Weights of a small mixture-of-experts language model, trained from scratch on English Wikipedia.
Size: 10 layers, width 320, vocabulary 8192, 57.3M parameters.
Experts: 8 experts in each of 8 layers, 1 pick a token, a sigmoid router.
Below are experts of layer 3 (counted from 0) of a mixture-of-experts language model. Rows are named router (the router's row for the expert), up (a neuron's input weights, with its number) and show model dimensions 0-159. Each number is 200 + 40 x the weight over its row's rms, rounded and kept within 0 to 999.
Before each expert's rows: "comes after" lists some tokens at least twice as common just before its tokens as in all text. This comes from a sample of Wikipedia text that the model never trained on. Tokens count by the router's weight.

# expert 2
comes after: " of", " in", " to", " on", " and", " with"
router,166,174,219,254,167,206,184,263,124,183,198,197,220,240,180,90,217,196,256,257,189,272,236,172,135,184,189,193,196,258,209,195,192,212,187,230,239,194,203,262,215,155,162,210,238,184,223,229,255,212,283,173,197,189,134,192,205,171,184,199,202,197,188,159,191,247,246,190,276,129,216,166,185,181,189,244,178,249,253,222,218,82,272,265,254,117,282,215,154,255,207,197,164,220,136,187,230,161,169,158,151,183,251,173,155,157,175,216,147,197,203,199,231,148,190,166,198,207,202,216,180,256,133,175,187,174,228,275,224,172,226,118,199,177,202,154,198,223,224,242,225,160,162,207,254,191,198,207,236,234,223,141,156,222,114,187,183,189,251,167
up0,187,147,152,208,221,238,229,247,208,237,175,194,164,188,223,238,219,185,296,209,159,206,104,112,191,210,260,138,195,134,200,217,210,178,164,182,227,179,169,166,186,158,187,210,161,210,249,209,189,186,223,167,187,250,151,216,239,169,175,197,182,199,163,219,287,208,162,273,174,176,228,97,144,242,137,198,208,231,246,256,265,285,243,257,191,214,217,191,123,176,152,228,211,245,182,281,255,220,182,192,195,147,221,197,205,221,122,188,240,212,234,194,166,202,196,168,158,179,264,76,212,229,235,172,240,196,192,171,275,200,200,193,201,194,235,238,165,162,183,187,240,225,208,207,234,157,182,194,149,205,241,235,127,112,84,199,216,203,183,207
up1,243,214,189,225,186,214,256,164,163,229,254,160,170,195,222,185,232,172,150,124,209,164,259,220,255,198,212,173,207,236,229,143,165,193,203,162,205,228,128,230,176,147,175,118,181,138,214,186,125,232,207,217,162,169,201,248,268,204,256,221,241,161,305,183,150,147,241,150,173,237,163,162,173,229,187,191,193,214,247,187,171,182,192,187,119,230,216,148,144,311,255,177,139,222,165,216,193,198,268,274,119,195,177,243,192,150,170,209,228,160,220,172,234,185,220,190,145,207,193,221,265,229,247,237,129,268,109,157,245,199,131,218,157,258,299,188,198,197,279,213,117,219,207,213,155,120,169,194,156,196,179,235,220,172,243,247,232,178,117,224

# expert 1
comes after: " ", "1", "2", " |", "0", "9"
router,179,155,211,278,196,241,208,180,138,176,249,188,157,212,163,170,202,265,110,191,180,190,152,269,180,208,163,177,219,176,245,156,234,207,191,183,241,254,223,173,209,198,241,210,219,156,171,225,197,239,210,237,183,218,192,217,166,258,187,225,224,240,145,140,146,229,244,200,180,205,164,188,239,221,270,132,102,187,227,146,193,170,193,212,174,135,185,214,152,229,152,252,191,237,142,114,161,179,182,201,186,203,246,188,202,149,211,194,176,208,216,134,135,221,261,253,228,203,169,169,205,159,256,193,185,244,219,237,201,194,156,186,228,193,188,204,211,130,241,172,225,150,198,143,157,232,161,149,157,226,184,154,181,219,154,179,235,154,133,253
up0,266,212,218,254,260,179,155,178,158,183,208,154,232,288,153,282,270,170,255,261,168,272,225,222,236,174,202,140,257,186,238,210,158,183,150,249,223,183,96,215,197,219,248,181,255,185,160,243,237,171,194,211,175,171,180,122,235,196,205,262,200,188,261,198,198,251,204,185,208,210,214,191,143,150,261,201,188,218,177,217,207,242,216,234,195,201,180,182,207,192,184,244,185,191,200,225,215,203,289,319,185,131,163,197,239,189,186,185,162,195,206,236,196,169,193,208,262,264,221,214,271,277,223,287,177,224,181,212,240,271,254,271,166,224,203,294,190,163,286,205,279,232,170,146,154,123,187,200,187,205,238,220,151,178,187,166,197,228,251,181
up1,236,148,228,154,249,240,255,215,178,195,184,196,188,252,127,155,300,189,187,172,216,248,199,235,235,224,183,204,232,182,221,182,196,167,199,153,162,156,180,193,185,167,215,166,164,188,235,185,211,216,165,254,213,232,216,151,132,228,246,247,187,140,243,229,191,111,195,198,172,189,263,221,174,184,216,208,155,201,162,239,227,154,225,231,180,180,238,216,195,194,130,221,183,190,235,152,200,157,255,225,151,145,182,207,253,213,194,140,228,225,172,198,213,119,145,210,138,134,221,185,155,172,227,228,227,151,227,212,120,159,106,189,136,265,235,212,123,198,231,237,132,123,224,176,268,179,186,165,185,215,141,153,138,204,94,189,185,124,201,140

# expert 5
comes after: "\n", ")", "==", " =", "\"", " =="
router,223,170,161,48,162,248,229,236,209,257,187,246,228,267,285,212,224,188,197,250,207,175,291,209,270,167,260,159,208,198,195,206,266,236,192,219,238,196,198,290,238,183,208,194,201,158,142,91,237,236,194,234,222,110,209,276,149,225,247,178,200,220,257,224,244,260,228,82,195,193,244,195,163,179,208,173,184,223,169,192,185,244,180,199,236,190,223,198,176,119,206,238,229,238,210,196,154,255,143,175,201,179,271,196,218,140,204,180,226,189,278,243,204,271,175,204,180,251,178,204,237,224,234,255,186,144,195,232,175,122,222,193,90,247,258,124,193,148,211,269,222,214,220,259,274,254,185,149,139,238,186,250,243,266,258,175,211,217,177,199
up0,237,174,213,216,224,192,211,228,205,160,196,174,210,192,277,157,216,198,261,212,212,232,184,174,247,198,239,288,189,188,255,183,157,224,177,159,230,139,255,217,249,158,186,251,185,227,184,224,140,200,213,259,271,173,203,197,278,210,202,239,197,211,320,205,218,211,176,253,163,183,235,237,154,170,168,198,180,209,180,211,259,165,207,177,234,88,208,264,173,185,226,214,195,229,136,168,137,186,180,160,204,220,241,256,165,215,192,233,176,158,143,259,121,249,201,190,153,233,186,237,224,281,203,162,167,272,125,136,241,193,228,196,209,271,220,216,217,219,268,194,93,211,284,233,241,152,168,166,205,311,172,159,233,186,232,197,128,244,144,153
up1,159,225,241,149,168,178,207,156,195,206,187,152,204,272,157,174,215,222,160,178,201,145,185,212,220,132,207,187,215,177,184,225,210,225,195,260,253,238,175,189,151,179,220,173,193,87,294,215,187,122,229,182,223,204,220,193,234,232,168,234,231,216,212,230,228,173,257,151,242,266,232,180,154,268,235,187,249,188,208,193,203,193,247,239,229,178,169,175,174,186,212,165,245,189,175,165,148,204,223,184,101,226,243,195,231,138,194,253,233,250,228,176,163,145,201,199,178,200,187,208,235,208,255,161,202,215,284,209,181,146,180,200,126,185,188,198,195,205,241,153,214,81,148,175,226,175,205,175,292,230,115,270,216,224,179,131,233,202,217,165